python train.py --n_experts=24 --d_expert=320 --balance_loss=0.000454 --balance_bias=true --vocab_size=8192 --tie_word_embeddings=true --batch_tokens=[16384, 32768, 49152] --train_tokens=301900000
Below are experts of layer 10 (counted from 0) of a mixture-of-experts language model. Rows are named router (the router's row for the expert), up (a neuron's input weights, with its number), down (a neuron's output weights, with its number) and show model dimensions 96-191. Each number is 128 + 24 x the weight over its row's rms, rounded and kept within 0 to 255.
Before each expert's rows: a language model's description of what the expert responds to. This comes from a sample of Wikipedia text that the model never trained on.

# expert 23
It responds to: Coordinating conjunctions
router [185 121 144 117 157 113 100 104 134 139 145 167 126 127 158 136 111  88 133 142 119 104 134 118 137  91 128  92 169 100 120 140 159 125  84 156 133 128 132 168 170 147 134 134 135 148 151 105 123 149 123 142 118 103 151 151 111 167 106 119  94 109 102 107 113 128 144 116 132 163 129 180 168 148 106  75 147 100 155 103 114 131 104  73 135 118 118 126 154 111 186 129 160 113 127  92]
up11 [115 125 175 153 125 136 135 175  80  95 110 184 128 133 126 124 155 123 141 148 145  73 160 117 139 144 117 127 109 136 114 138 177 130 122 146 128 140 135 115 170 142  93 101  95 122 109 112 103 119 153  95 118 123  79 133 124 132 171 117 179 144 133 147 154 188 147 125 187 106 134 127 159  84 132 153 146 134  99 147 167 166 105 132 134 116 122 155 110 144 100 130 116 126 132 159]
down11 [175  90  94 140 142 110 160 121  83 125 112  99 151 134 125 115 131 151 105 167 145 130 151 166 134 133 122 121 107 104 139 122 145 148 140  94 141 131 130 118 166 118 144 118 147 117 185 125 139 128 172  84 111 130  83  98  91 164 140 126 136 131 129 104 144 128 138 127 145 134 139  99 120 143 120 144 131 164  57  97 145 127 128 164 169 145 137 155 108 160 114 150  95 132 128 111]
up12 [124 188 175 145 153 143  95 148 174 161 113 122 123 128 105 126 124 142 145 168 100 108 201  74 152 132 126  92 159  61 119 158 108 166 110 118 137 127 163 156 128 141 150 159 119  93 141  98 157 140 125 140 124  84 134 153 119 126 152 129 134 120 146 104 154 133 130 122 113 122 109 136 125 125 120 126 147 174 149 143 118 153 116 116 128 131 119 138 116 121 131 113 123  85 160  96]
down12 [115 149 119 148 125 101 123 110 113 140 130 143 149 142 135 145 122 141 140 104 114 138 141 112  92 114 124 139 136 150 144  94 108 160 141 117 136 165 151  94  76  99 119 120 116  78 130 144 142 135 139 103 121 162 104 138  94 126 137 151 146 155 107 174 148 112 135 156 157 163 139  92  93 106 174 121 123 119 106 130 105 100 155 107 146 134 140 117 122 148 100 130  81 122 147 125]

# expert 16
It responds to: Occupation and genre nouns
router [142 119 119 121 157 147 105 144 110 170 152 151 119 128 113 171 129 105 126 129 131 135 142 137 124 147 109 132 147 131 112 140 143 119 147 137 131 134 145 140 164 169  86 124 109 109 156 131 128 125 152 138 139 123 141 116 104  94 126 122 145 111  99 147  84 127 102 165  90 139 162 139 124 153 155 110 145 122 107 107 149  83 103 101 112 152 141 149 130  94 149  91 122 126 111 101]
up5 [125 134 119 138 160 125 115 110 118 152 118 120 140 110 127 107 165 118 144 119  81 156 112  83 103 137 116  96 128 105 101 188  83 110  97 115 174 173 134 108 176 199  97 162 116 126 144 106 184  87 148  79 129 154 143 133  97 150  99 102 128 152 140 150 114 142 132 130 140 143 125 119  93 143 163 134 127 121 134  74 147 130 101 140 115 152 155 111 115 133 130 127 159 138 142 143]
down5 [110 143  93 174 134 119 173 151  98 130 143 164 153  96 131 139 163 128 148 165 138 166 144 101 121  99  82 158 113 115 124 167 151 146 181 110 160 149 143 118 131 141 139  83 123 129 140 113 136 123 107 144 127 112  96 148 117  79 118 164 127 156 115 170 110  91 121 142 118 128 146  99 147 129 135 103 129 144 129 126 176 156 115 173 117 103 139 108 117 162  98 153 150 157  90 127]
up6 [147 123 179 120 129 122 103 167 180 105  87 156 122  89 128 115 111 132 111 124 116 139 111 138  61  85 111  78 137 104 119 110 107 123 105 125 130 130 125 157 154  73 146 106 146  85 129 103 153 113  93 163 129 131 137 118 125 136 134 106 142 117 168 124 148 107 132 155 155 194 152 105 104 127 106 166 116  89 154 153 117 151 139  86 159 108 126 116 150 150 120 130 137 156 145 122]
down6 [136 142 161  70  85 134 126 177 163 106 106 136 133 146 126 144 121 105 104 110 103 110 142 139 103 101  96  92  94 110 109 139 120 125 117  90 105 138 121 143 122 114 112 122  94 136 142 153 129 123 134 147 107 125 119  93 118 156 119 114 123 120 171 124 107 120 175  98 151  90 160 113 107 106 103  95 100 107  92 109 126 111 165 138 128 174 134 124 154 135  93 153 159 134 116  46]

# expert 21
It responds to: Mid-word syllables
router [136 149 127 121 174 131 139 159 113 125 149 114  82 127 115 114 132 123 123 117 130  57 122 130 114 107 137 140 174 165  98 103 133 119  78 151 138 164 114  82 161 113 112 109 102 117 148 133 184 161 153 133 166 101 139 168 132  97 122  97 135 133  97 121 145 133 144  92 142 181 124 142 134 121 144 105 129 106 123 119 114 148 152 130 117  97 116 135 128  72 122 149 119  80 102  98]
up1 [137 107 146 123 132 103 105 149 108 158 170 121 145 145 119 149  99  98 139 183 155 142 118 137 135 112 118 159 100 180  97 159 159 101 144 138 127 176 168 122 103 102 128 144 108 151 113 104 126 141  99  98 106 128 134 142  92 160  93  98  78  54 127 128  86 163 128 129 130 115 106 124 111 130 131  88 135  90 128 137 116 102 116 113 130 134  78 133 108 154 146 122 137 104 155  90]
down1 [105 121 145 119 135 135 148 103 145 141 141 110 124 145  91 130 130 113 134 149 116 138 125 133 110 140 108 126 103 171  72 117 134 108 159 154  72 102 192 161 139 135 105 156 104 154 100 138 194 104 133 119  98 140  84 174 148 117 122 162 133 103 146 107 137 161 142  96 138 148 164 129 147 103 122 167 116 151 144 160 126 136 144 175 119 113 130 145 157 113 120 127 147 127 116 157]
up2 [124 115 122 107 125 111 129 166 124 138 134 180 149  96 108 134 125 135 107 149 130 121 153 170 168 128 137 104 102 145 115 163 117 140  86 128 131 105 159 102 148 130 119 131 153 109 168 115 113 118  78 170  81 166 130 124 132 149 113 113 132 107 129  95 118 116 147 104 154 135 118 126 104 126 108 129 132 112 179 151 120 124 106 145  97 138 110 140 141 209 163 139 135 130 126 135]
down2 [135 115 119 157 142 131 128  90 121 123 119 161 141 134 179 151 132 132 108  98 109  87 129 128 120 111 152 140 135 111 116 140 133 119 134  89 136  94  93 134 106  97 135  99 144 191 158 128 131 143 166 180 147 139 157 118 136 118  95 137 108 115 123  90  78  98 129 172 122 128 129 148 130 125 134 130 134  78 129 128 130 101 176 187 142 108 124 119 100 106 123 126 138 143 121 140]

# expert 17
It responds to: Prefix word starts
router [133 118 118 146 186  83 101 128 148 119 145 106 120 113 136 105 156 141 124 124 128  88 120 156  99 106 130 148 180 144 114 134 167 141  67 171 120  78 120 113 122 155 131 124 140 100 144  83 133 124 145 123 121 159 148  78 131 111  96 119 146 141 102 127  46  88 122 152 127 123 122 152 108 149 136 119 144 119 113 142 176 125 124 125  84 125 108 136 155 145 119 120 133 152 117 135]
up1 [126 151 135  98 110  76 128 120 149 140 135 133 120 115 124 113 106 158 128  73 109 135 128 131 142 113 100 125 145 141 116 132 166 101 119 123  81 164 102 112 168 139 116 144 112 138 110 181 130 125 142 139 124 121  92 113 126 139  87 106 154 124 153 146 195 118 130 149 198 131 144 115 101 150 137 141 110 135 182 156 135 107 154 112 138 149 105 130 134 146 131  99 123 135 135 147]
down1 [107 147 166  94 106 156 161  97 150 129 103 103 147 135 109  92 117 134 159 147 135 184 101 156  70 187  80 125 151 147 109 131 142 143 153 126 107 106 138 152 154 137 127 158 161 117 121 131 147  93 111 110 126 190 139 132 156 121  93 120 154 175 110 148 138  93 123 120 162 131 103 106 103 135 102 116 133 116 105 126 106 152 116 163 148 157 120 127 133 184 154 120 141 110 102 128]
up2 [147 209  88 135 122 131 135 120 123 163 110 130 174 167 117  97 139 122 158 131 105 139 131 149 109 128  77 119 168 141 149 161 172 140 109 104 148 124 128 149 142 113 186 131  91 126 113 126 137 128 120 139 178 150 119 120  85 100 122 104 109 133 139  72 114 137 131 143 138  96 125 123 144 117 140 137 158 150 128 121 116 110 115 100 141 124 139 169 114 165 101  91 152 137 117 124]
down2 [165 176 101 119 143 172  92 140 164 126 137 154 129  87 110  79 119 102 139 170 123 101 103 127 136 111 123 128 133 149 145  81  91 159 177 152  98 123 134 106 131 108 148 106 109 112 110 146 158  90 110 122 100 161 151 125 115  99  98 120  98 116 145 149 116 140 108 129 113 141 103 127 137 136 146 173 118 137 148 109 136 133 110 151 162 124  64 149  74 123 148 122 161 150 137 141]

# expert 9
It responds to: Sentence-ending punctuation
router [190 148 124 114 133  88  90 117  98 118 130 114 128 122 146 113 111  85 114 128 132 156 130 154  80 138  88 116 158 102 137 143 124 130 112 149 128 131 162 132 154 159 137 137  98  71 196  90 142 112 153 132 145 164 144 128 129 126  95 107 111  53 110 141 115 176 156 159 149 133 109 130 169 163 138 114 104 122 171 104 174 118 110 127 131 130 149 177 152 121 147  73 125 107 155 137]
up11 [117 119 116 160 130 123 143  83 131 166 103 169 125 136 119 166 170 135 156 113 136  92 101 136 138 113 131 125  88 148 116 111 127  95 120  78 101 131 145 132 141 111 140 122 115  92 115 158 164 123 121 184 135 106 113  83 108 134 124 106  86  98 138 142 146 144 113 136 134 165  86 120 115 100  84 145 143 121 105  99 108 147 141 112 113 102 172 169  99  73 140 126 132  75 131 114]
down11 [ 79 134 130 172 150 109 111 111 128  96 118 120  94 179 137 147 119 122 102 161 153 145 137 175 108 128 156  72 146 139 109 148 177 138  96 152  90 150 145 130  93 155 170 134 166 109  79 115 164 111 160  97  95  99 106 131 111 125 117 128 187 122 118 106 112 126 105 135 165 130 127  88 125 118 150 157 150 141 139  87 152 128 133 143 158 131 128 122 141  93 105 122 116 147 154 136]
up12 [107 118 146 123 149  99 119 115  84 106 159 121 100 153 156 130 111 116 149 110 135 144  73 157 117 151  97 129 125 135 138 131 127 128 151 182 127 106 160  90 123 113 161 139 117 120  99 112 127 145 114 145 132 115 119  95 170 155  97 104 124  92 108 134 136 156  93 135 140 143 117 169 146 131 106 142 131 152 128 151 148 121 134 143  86 118 139 127  99 166 113 129  88 174 136 204]
down12 [128 141 124 122 156 128 132 134 127 122 163  97 137 119 159 149 136 142 114 158 115 135 115 104 134 106 128 150 135  83 162 131 134 159 122 164 147 146 106 116 115 105 145 178 121 140 139 113 152 146 116 100 115 140 143 110 117 149  96  92 124 102 171 158 138 139 128 136 139 145 145 138 106 127  99 107 135 103 122  94 144  99 113 121 141 126  90 175 134 167 119 120 118 104 137 118]

# expert 19
It responds to: Song title words
router [158 159 112 120 120 159 124 128 100 118 129 148 103 158 160  93 111 108 135 130 175 126 127 118 124  88  92 115 150 140 115 177 135 122 111 148 112 127 116 137 183 133  93 132 113 129 138  76 161 116 156  84 124 127 123 131  84 123 145  95 136 139 104 105 170 114 136 143 130 167 128 128 112 141 132 154 137 144 140 113 141 100  89 140 148 120  93 127 103 138 127 136 110  81 137 141]
up1 [153 117 137 115 141 116 107 147  66 133 110 147 139 118 141 122 165 135 115 163 170  97 117 111 138 127 126 149 128 125 131  96  80 130 129 115 115 130 136 107 124  79  88 130  63 132 219 160 154 132 143 126 149 102  96  90 124 139 162 108 131 131 152 104  95 149 140 124 116 137 129 122 129 171 104 112 101 125 134 107 106 135 150 143 144 139 101  93 112 148  82 125 145 138  94 132]
down1 [141 144 153 153 141  89 112 133 146 160 111 125 122 107 137 157 134 120 171 118 143 118 108 108 117 136 138 121 117 124 148 132 156 154 175 109 133  81 150 134 117 141  99  92 108 105 116 105 133 177 126 108 177  78  81 127 120 129 139 124 182 111 140 134  68 121 131  88  78 137 157  99 127 113 172 144 101 115 146 115 124 114 121 158 119 135 150 173 138 133  72 108 148 151 133 120]
up2 [127 169 133 128 147 134 144 142 108 182 110 120 130 117 135  79 125 113 115 118  74 118 131 143 128 117 137 139 191  98 111 106 100 109 120 141 139 147 114 170 156 174 141 123 136 127 125 109 141 133 147 159  57 143 154 120  99 114 127 137 168 144 126 148 149  99 156 145 147 119 142 114 144 122 155 115 103 141 155  79 139 154 178 148  97 168 122 120 169 125 119  94 136 101 102 115]
down2 [110 131 134 138 133 125 150 124 144 135  92 127 122 122 164 117 114 131 142 123 129 113 122 141 128 167 133 126 164 137 159 118 137 141 101 133 132 122 105 142 151 113 112 109 100 136 163  91 136 118 145 159 129 106 153 103 160 135 127  53 150 125 143 129 135 139 137 132 141 154 146  80 140 116 138 131 103 129 112 119 116 133 101  95  78 139  98 127 145 132  95  89 134 156 125 165]

# expert 1
It responds to: Abstract noun endings
router [139 154 143 141 141 131 108 141 135 131 125 140 112 117 157 147 106 158 131 160 150 105 123 116 121 129  74 129 147 119  67 142 145 128 105 167  97 112 185 136 165 109  96 132 109  84 135 115 136 110 128 124 136 134 136 128  92  93 126 114 131  94 125 143  92 178 125 123 107 115 100 121 161 155 144 164 157 104 157 119 151 145  95 114 158 162 111 132 140 104 149 107 127  78 163 125]
up5 [130 116 127 159 156 130  86 115 119 170 165 126 158 117  96 125 138 107 129 155 109 139 137 116  86 151  77 145 110  93 143 127 111 132 140 117 125 166 191 106 175 115 106 122 163  79 147 172 156 163 121 117 136 138 116 113 109 105 122 143 136 119 105 144  72 109 101 158  78 134 152 118 116 127 165 104 173 150 117  86 141 146 128 156 106 101 130 144 105 105 148  96 111 119 144 132]
down5 [127 117 116 153 126 167 144 148 104 171 164 117 168 131 119 148 119 109 138 110 104 135 100 150 136 119 180 151 150 129 113 131 124 145 148 119 125 107 129  78  93 107 106  42 116 145 143 137 142 101 156 114 113 157 154 182 129 129 158 151 106 131 152 108  76  99 150 121 148 124 117 136 131  76 114 120  96 129 138  98 120 135 119 138 106 160 128 154 117  97 106 127  96 185  79 147]
up6 [144 135 144 150 100 101 140 130 150 163 148 166 135 126  79 139 166 122 114 133 106 106 124 126 150 157 141  96 134 126 102 121 160 111 103 129 145 106 157 107 130 105 145 117 152 116 130 110 156 109  82 127 124 166  96 128 106  72 108  53 127 138 120 105 121 127 126 139 147 121 133 145 100 131 117 126 124 109 155  79 141 132 125 144  93 142 121 192 107 142 171  86 136 172 130 127]
down6 [158 151 133 117 124 117  94 115 138 130 134 118 151 109 141 107 137 150  99  98 170 121 117 124 165  87 132 123 180 133 113 138 140 176 112 102 124 163 179 108  97  86  91 110 111  63 150 120 129 135 106 193 165 152 119 165 106 139 120 134 129 124 108  90 161  89 141 109 115 135 117 125 120 125 141 112 123  92 153 108  90 154 121 137 149 138 109 136 138 107 105 165 127 121  98 130]

# expert 6
It responds to: Passive and descriptive verbs
router [150 153 154 121 140 134 120 140 126 133 131 164  81 126 142 142 107 146 100 145  75 108 122  79 103 125 101 117 125 100 116 134 126 128 125 156  81 105 157 137 119 103 149 145 128 117 166 131 147  62 121 129 135 168 116 145  90 132 105  98 113  99 127  99 118 190 106 144 143 119 103 148 136 145 126  98 122 128 178 139 158 141 144 103 137 153 128 114  89 119 151 127 130 112 131 160]
up5 [128 157 102 104 135 136 120 118 127 129 163 111 121 183 158 142 142 126 129 185 166 111 109 191 129 110  93 133 133 115 119 172 140 131 127  87 127 105 115 151 106 120 141 132 165 123 137 113 109 150 125 152 116 112 109  99 117 142 144 117 151 128 101 155 129 137 138 129  99 127 111 123 122 142 100 163 133  96 129 105 132 138 130 187 133 121 173 141 116  98 173 133 131 138 120 126]
down5 [124 189 161 110 182 120 172 116 146 135 133 112 162 117 136 131 133 106 119 140 160  93 124 138 153 102 165 112  94 127 139 121 151 158 109  72 152 148 139 111 126 105  99 139 133 161 113 180 111  97 167 136 133 109 154 147 126 129 112 108 133 124 124 116 158 150 122  67 107 120 100 134  95  88 112 115 130 149 125 171 117  93  96 103 135 142 147 141 144 123 139 120 129 138  93 106]
up6 [137 118 110 131 104 123 157 123 122 115 120 149 143 120 114  93 130 124 141 135 139 156 116 119 117 109 118 109 164  78 137 115 161 141 144 176 128 165  95 147 126 131 152 110 109 120  95  84 164 123 146 168  51 116 138 159 147 108 123  95  90 100 126 128 161  53 129 148 122 136 162 123 116 114 177  79 119 139 127 150 140 112 123 137 109 113 135 114 119 157 150 142 130 155 116 133]
down6 [ 82 125 140 120 131 127 143 136 129 136  93 153 120 110 128 167 135 100 131  99 133 133 124 126  99 143 158 118 152 176 113  97 144 129 147 106 120 129 139 114 139 134 123 118 141 132 115 142 123 140 116 100 168 109 161  94 134  90 138 130 152 132 166 162 110 182 112 105 137 150 114 154 133 134 120 128 126 140 161 180 105 123 114 117 114 158 153 151 115 110 105 146 106 137 124 102]

# expert 5
It responds to: Place name parts
router [143 149 119 113 122 138  89 142 120 117 170 113 136 159  99 108 150 140 126 164 146 118 157 165 100 126 130 147 111  84 107 106 125 105 101 131 114 124 148 117 189 127 142 123 139 122 177 123 141 114 124 118 105  90 112 134 118  79 121  89  94 139 170 134  73 171 164 153 122 133 134 122 134 152  76  98 172 145 159  82 134 145 137 113 128 122 125 182  89 152 145 115 115 156 123 114]
up5 [125 150 107 164 146 129 168 124 126 154 128 110  99 109 134 144 139  53 134 145 110 134 156 151 106 152 145 111 109 151 125 171 140  97 110 102 128 124 144 111 117 109 178 143 139 120 110  95 146 132 153 109 113 164 117 112 112 122 101 121 161 155 107 120 112 113 137 132 147 130 124 149 142 129 107 103 168 157 126 131 111 118 128 112 152 165 123 154 126 110 147  88 185 118 115 157]
down5 [138 121 148 128 151  93 132 166 101 131 103  93 146 127 147  86 113 133 108 117 112 160  94 145  89 129 107 162 119 147 133 150 143 129 117 105  76 144 165 134  79 137 121 160 117 158 156 152 154  95 118 138 153 114 120 132 142 120 140 129 105 147 107 108 135 121  86 129 163 131 162 156 173 151  89 116 108 167 142 102 138 105 115 135 154 124 160 135  94 140 141 125 111 139 113 130]
up6 [125 138 121 130 154 142  88  85 120 149 116 162 116 129 116 123  86 127 102 103 126 112 201 116 102 115 125  62 147 177  72 157 110 129 115 161  99 118 143 106 138 149  90 141  90  92 134 133 115  93 122 122 103 164 127 143  92 115 103 126 111  94 121 136 120 144 142 145  87 191 124 139  98 138 118 122 123 103 143 154 137 131 123 112 131 158 112 165 115 123 160 120 153 134 153 126]
down6 [ 72 113 120 132 154 178 147 129 120 134 129 139 115  93 124 133 113 142 155 133 135 157 126 136 100 119 125 148 135 103 135 130 161  99 154 202 140 124 139 124 146 121 145 163 109  96  95 133 123 145 157 154 101 153 133 136 147  99 135 138  74 118 150 113 154 139 109 136 109 144 165 138  94 154 171  98  86 140 107 117 104  80 115 111 118 138 132 140 142  75 117 165 125 150 139 153]

# expert 22
It responds to: Surname completions
router [156 147 161 123 153 102 108 136 120 149 135 134 144 174 111  89 125  85 113 162 163  99 155 128  94 142 118 103 116 128 139 123 142 100  98  94  72 119 132 161  91 143 138 163 126  79 144 146 121 114 169 103 109 129 121 125 104 136 137  88 137 100  98  96 112 161 174 152 123 148 125 105  98 134 143 120 158 129 143 152 176 107 126  88 151 192 173 143  97 155 130 131 149 166 132 104]
up5 [118 112  99 130 163 135 141  99 127 180 150 189 123 135 139 164 137 124  98 134 171 108 126  89 125 144 107 111 136 129 146 146 128 138 138 146 119 120 127  98 117 129 186 103  92 149  86 123 141  95 114 133 168 112 143 132 125 113 116  91 106 129 136 112 115 173 152  97 124 118 154 123 181 115 167 142 125 129 128 162 141 141 129 151 123 107 140 128  90 134 150 133 115 113 110 150]
down5 [103 125  89 147  94 167 131 151 145 108 118  96 142 111 142 106 127 139 108 119  86  95 143 126 114 145 104 143 149 169 150 139 136 117 111 131 140  92 103 122 104 140 125 129 113 138 121 160 172 113 162 133 159 170 121 118 148 151  91 160 106 148 101 148 141  99 144 118 146 108 121 119 121 114  85 135 135 116  75 112 136 152 113 120 150  91 106 100 158 111 129 120 139 150 105 126]
up6 [123 119  99  93  78  90 129 119 127 135  88  93 115 138 177 155 117 175 103 155  74 135 149  87 139  54 121 126 118 110 137 108 137 166 108 103 101 130 135 102 140  87 127 128 114 105 110  73 131 129 110 112 102 127  99  84 118  47 127 116 128 142 168 118  77 118 127 151 113 135 122 155 111 139  81 162 116 146 164 107 136 137 159 146 129 107 150 130 101  88 127 106 114 124 133 121]
down6 [ 81  95  82 143 136 117 110  98 123 140 113 103  82 172 140 158 151 122 104 159 151 157 112 152 105 138 126 130 139 127  97 126 124 110 101 146 113 152 145 143 140 113 173 128 153 150 166 112 145 146 128 104  82  82 158 104 104 166 124 122 165 127 122 124 155  98  81 133 144 179 143 167 113  83 137 125 161 158 109 113 125 114 101 127 120 136 138 134 128 120 145 122 100 123 164 104]

# expert 18
It responds to: Place-name starts
router [144 127 127  94 110 137 166 109 139 146 144 156 112  93 109 141 119 149 111 112 158 101 163 102 121 146 119 117 139 111  91 109 127 120 136 117 147  79 161  96 129 134 121 136  84 113 132 118 138 140 119 108 123 116 142 155 131 140 123 151 106 126 166 112 102 160 114 197 155 146 115 163 122 150 120 159 139 105 117 102 128  82 100 116 145 121  86 180 104 103 127 113 170  74  87 127]
up7 [134 112 150 171 107  94 132 149 146 140 137 154 153 133 122 130 110 167 123 115 149 103 144 138 127 122 116  71  82  97  89 124 139 149 153 103 161 103 154 176 100 144 156 147 160 119 129  93 105 115 105 117 131 166 114 106  77  99 148 138 130 133 125 110 123  98 121 172 123 147 110 167 146 153 119 143 153 164 104 129 133  83 155 161 150 129 168 145 143 124 128 130 167  99 128  93]
down7 [131 108 146 131 113 133 168 134 128  88 159 127  86  98 154 113 134 103 130  95 155 143 147 135 140  82 119 112 144 153 123 137 156 161 126 119 106 127 141 137 133 143 111 108 110 130 133 108 125  80  98 117  70 168 142 116 151 133 142  95 121 167 145 135 116  97 102 144 138 114 116 130 123  86 107 167 111 146 147 122 124 166 132 110 102 105 148 139 115 156 134 135  88 155 149 128]
up8 [153 179 163 159 123 153 115 175  88 184 119 133 136 102 156 144 141 116 155 128 114 151 148 137 139  96 140 101 139 126  85 150 116 178 136 122 115 111 101 113 116 130  88 114  98  57 150 136 143 130 138 136 180 128 141 129 105 104 161 121 102 136 136  60 119 109 142 140  97 131 110 131 111 159 106  92 157 150 143 129 134 185 148 113 127 182 130 123 117 114 165 121 156 104 163 154]
down8 [128 139 129 128  96 151 183 141  81 135 117 116 174 145 138 165 115 126 116 134 126 151 149 145 139 150 125  88 114 134 121 131  84 179  97 144 112 138 145 141 152 154 135 118 136 106 177 153  85 122 133 101 141 115 100  70 123 153 133  72 124 131 162 106 108  77 104 127 144 127 154  75 140 135  83 131  95 114 143 167 194 118 138 164 111 131 124 119 158 145 118 133 144 151 115 165]

# expert 10
It responds to: Paragraph breaks, headings
router [156 147 101 150 101 139 152 140 136 133 133  94 125 129 167 100  95 142 140 141  97  86 135 108 107 153 106 156 131 108 151 134 175 121 115 115 115 113 126 135 141 122 140 138  84  86 109 104 167 130 157 107 155 110 151 141 140 112 160 125 142 124 109  68 121 139  99 132 138 149 103 134 135 118 136 154 126  71 105  81 133 127 112 108 143 137 134 180  96 120 135  82 119  78 157 126]
up11 [149 101 174 129 157  95 130 140 139 110 144 117 136 120 116 155 156 188 119 104  96 119 124 127 134 127 108 146  78 127 119 105 119 115 132 107 161  99 146 135 141 154 149 162 156  85 137 145 194 133 101 140 124 116 142 139 107 134 120 157 124 101 141  81 115 137 102 100 135 160 139 155  95 130 116  85  94 155 149 104 152 126 125 139 134 153 122 149 116  79 142 120 160 120 124 149]
down11 [ 54 135 137 136 127 132 126 139 140 136 129  73 123 152 112 181 130 126 158 128 145 125 141  73 140 136 130 136 147 139 153 146 128  94 111 152 132 116 161 147 156 108 129 132  53 111 100 139 126 189 160  96 136 132 131 135 135 148 150 141  74 160 128 119 131 107 140 132 119 146 122 123 148 117 106 119 129 108 147 152 120 130 127 137 127 138 164 147 114 123 141 133 111 116 129 141]
up12 [130 147 117 116 100 139 146 107 103 132 105 117 137 155 137 105 103 116  87  90  91  98 149  93  74 170  86 106 143 155  76 135 121 119 133  99 111  88 126 136 162 126 136 121 123  56 127 123 131 101 135 161 159 178 120 155 130  97 113 126 100 148 111 138 112 150 142 119 123 147 169 114 163 107 163 164 140 184 143  91 149 156 132 109 137 135 138 124 132 131 105 133 140 123 138 125]
down12 [145 117 116  87 113 125 109 129 119 141 132 144 102 144 125  84  80 129 175 150 174 122 120 158 121 142 141 117 124 141 142 104 137 109 112 169 182 141 125 147 161 123 144 137  70 149 131 136 103 146 114 179 152 102 191 170 135 119 119 139 119 164 154  80 110 143 106 122 164  73 111 176 121 138 109 147 121 114 117 128 129 161 147 142 113 112 131 117 116 112 148 110 150 128 124 141]

# expert 8
It responds to: Mid-word syllable pieces
router [136 128 157 144  97 123 119 102 154 154 160 107 134 132 124 152 117 107  86 149  77 116 130 158  65 119 120  88 117  79  47 139 131  82 121 122 169 138 156 141 118 113 139 116  93  94 161 122 113 164 128  95 101 138 113 121  89 104 110 112 145 121 102 142 129 152 100 151 162 127 122 126 177 150 147 142 154 120 163 119 147 144 128 150 114 137 171 156 129  91 156 135 159 143 137 119]
up5 [134  98 154 118 107 157 135 153 127  96 139 124 114 137  96 155 126  85 125  87 100 139 155 135 156 117 138  74 127  69 100 118 101 146 157 129 150 166 167  82 128 121 112  91 141 114 145 124 114 144 113 120 143 132 126 148 129 155 140 179  90 118 163 138 155 125 104 141 152 162 136 155 112 167 128 161 127  76 162 132 127 132 136 124  98 122 125 116 124 119 133 111 135 107 156 125]
down5 [129 105 147 150 137 132  86 139 152 165 177 116  89 116 189 114 169 137 104 144 148 161 162 161 182 131 136 106 142 111 119  97  91 114 140 116 144 150  60 114 121 135 107 104 127 151  95 111 102 124 104 109 158 124 155 123 156 134 120 141 119 166 134  96 140  89 106 126 140 132 150 144  75 130  64  98 100 116 140 136 154 121 149 117 115 104 101 151 142  99 154  80 135 126 122  88]
up6 [134 143 138 130 125  86 151 131 120 115 122 120 103 144 144 121 152 123 119 140 107  95 166 126 112 139 149 140 127 101 142  98 120 158  85  88  64 112 106 160 114 131 159 140  81  90 108 129 127  87 212 117 130 122 164 166 108 132 152 114 152 104 140 133  92 135 135 166 122 106 178 110 117 124 123 139 113 143 180 138 166 114 124 114 155 156 140 144 153 119  86 110 107 168 135 118]
down6 [ 99 124 148 134 145 138 125 148 147 137  91  91 108 138 156  91 155  96 127 158 141 136 123 159 142  83 156 127 130 145  61  94 105 118 116 119 128 125 103  95 113 139 163  94 158 155 131 157  82 154 122 130  65 106 130 102 127 113 141 121 188  98  98 160 144 114 119 179 150 142 140 117 135  89 133 107 104 161 155 154 105 114 122 122 121 117 122 130 144  73 130 112 124 106 107 141]

# expert 12
It responds to: Biography verb stems
router [155 131  93 128 122 117 115 145  61 133 171 127 123 104 124  76 105 135  79 139 143 151 145 147 113 144 139 116 122 121 116 114 122  81 127 130  98 104 127 131 118 138 103 127 139 127 114 135 145 115 195 121 138 121 152 106 128 133 156 142  99 129 134 127  92 128 129 167 134 124 134 109 122 120 148 116 163 149 123 152 171 110 125  99 131 159 122 129  89 127 169 139 129 134  76 129]
up5 [119 133 131 152 160 157 148 107 112 161 124 167 139 113 134 120 105  60 110 102  83  98 109 101  72 119  97  78 117 208 115 127 143 137 136  97 140 191 150 119 126 147 131 114 143 104 103 121 144 123 105 102 127 143 139 157 126  89 137 139  84 135 130 111 108 117 128 160 155 193 173 170  93 119 151 160 126 103 149 129 114 102 152  96 128 140 124 133 139 156 118 166 174 136 125 128]
down5 [121 160 154  84 135 108 114 156 129 136 168 130 128 135  99 135 127 128 108 133 104 117 104 130 109 120 171 158 103 130 154 131 110 108 164 102 128 138 154  66  95 103 158 136 109 110 176 106  94  83 154 106 134 120 106 168 146 142 138 158 147 125 127 127 133 154 108  96  92 113 113 149 119 157 158 157 142 129 136 124 165 110  98 122 101 116 188 125 136 113 118 158 110  97 122 168]
up6 [142 138 111 142 109 120  93 114 161 134 158 131 111 174 111 123 110  77 156  95 146  97 144 141 165 138 151 120 177 159 121 124 121 126 121 111 173  82 150  96 153 142 114 101 129 127 151 180 128 100 152 125 102 127 124 104 122 137 122 107 128 148  82 184 143 156 116 146  81 145 125  80 116  99 126 103  81 137 110 145 140 114 122 119 141 115 112 129 152  65 127 152 150  99 134 149]
down6 [118 155  69 154 164 182 149 139 146 107  88 164 113  82 112 133 132 164 151 132 181 156 143 130 119  94 108 100 132 125 144 133  98 149 143 109 148 114 122  98 157 120 100 114 122 131 115 122 134 132 157 127 107 117  93  96  82 157  94 126 143 141 145 137 113 109 112 141 109  99 112 140 127  79 121 130  87 156 159 151 126 102 131 180 141 154  95  76 117 118 155 116 176 106 152 139]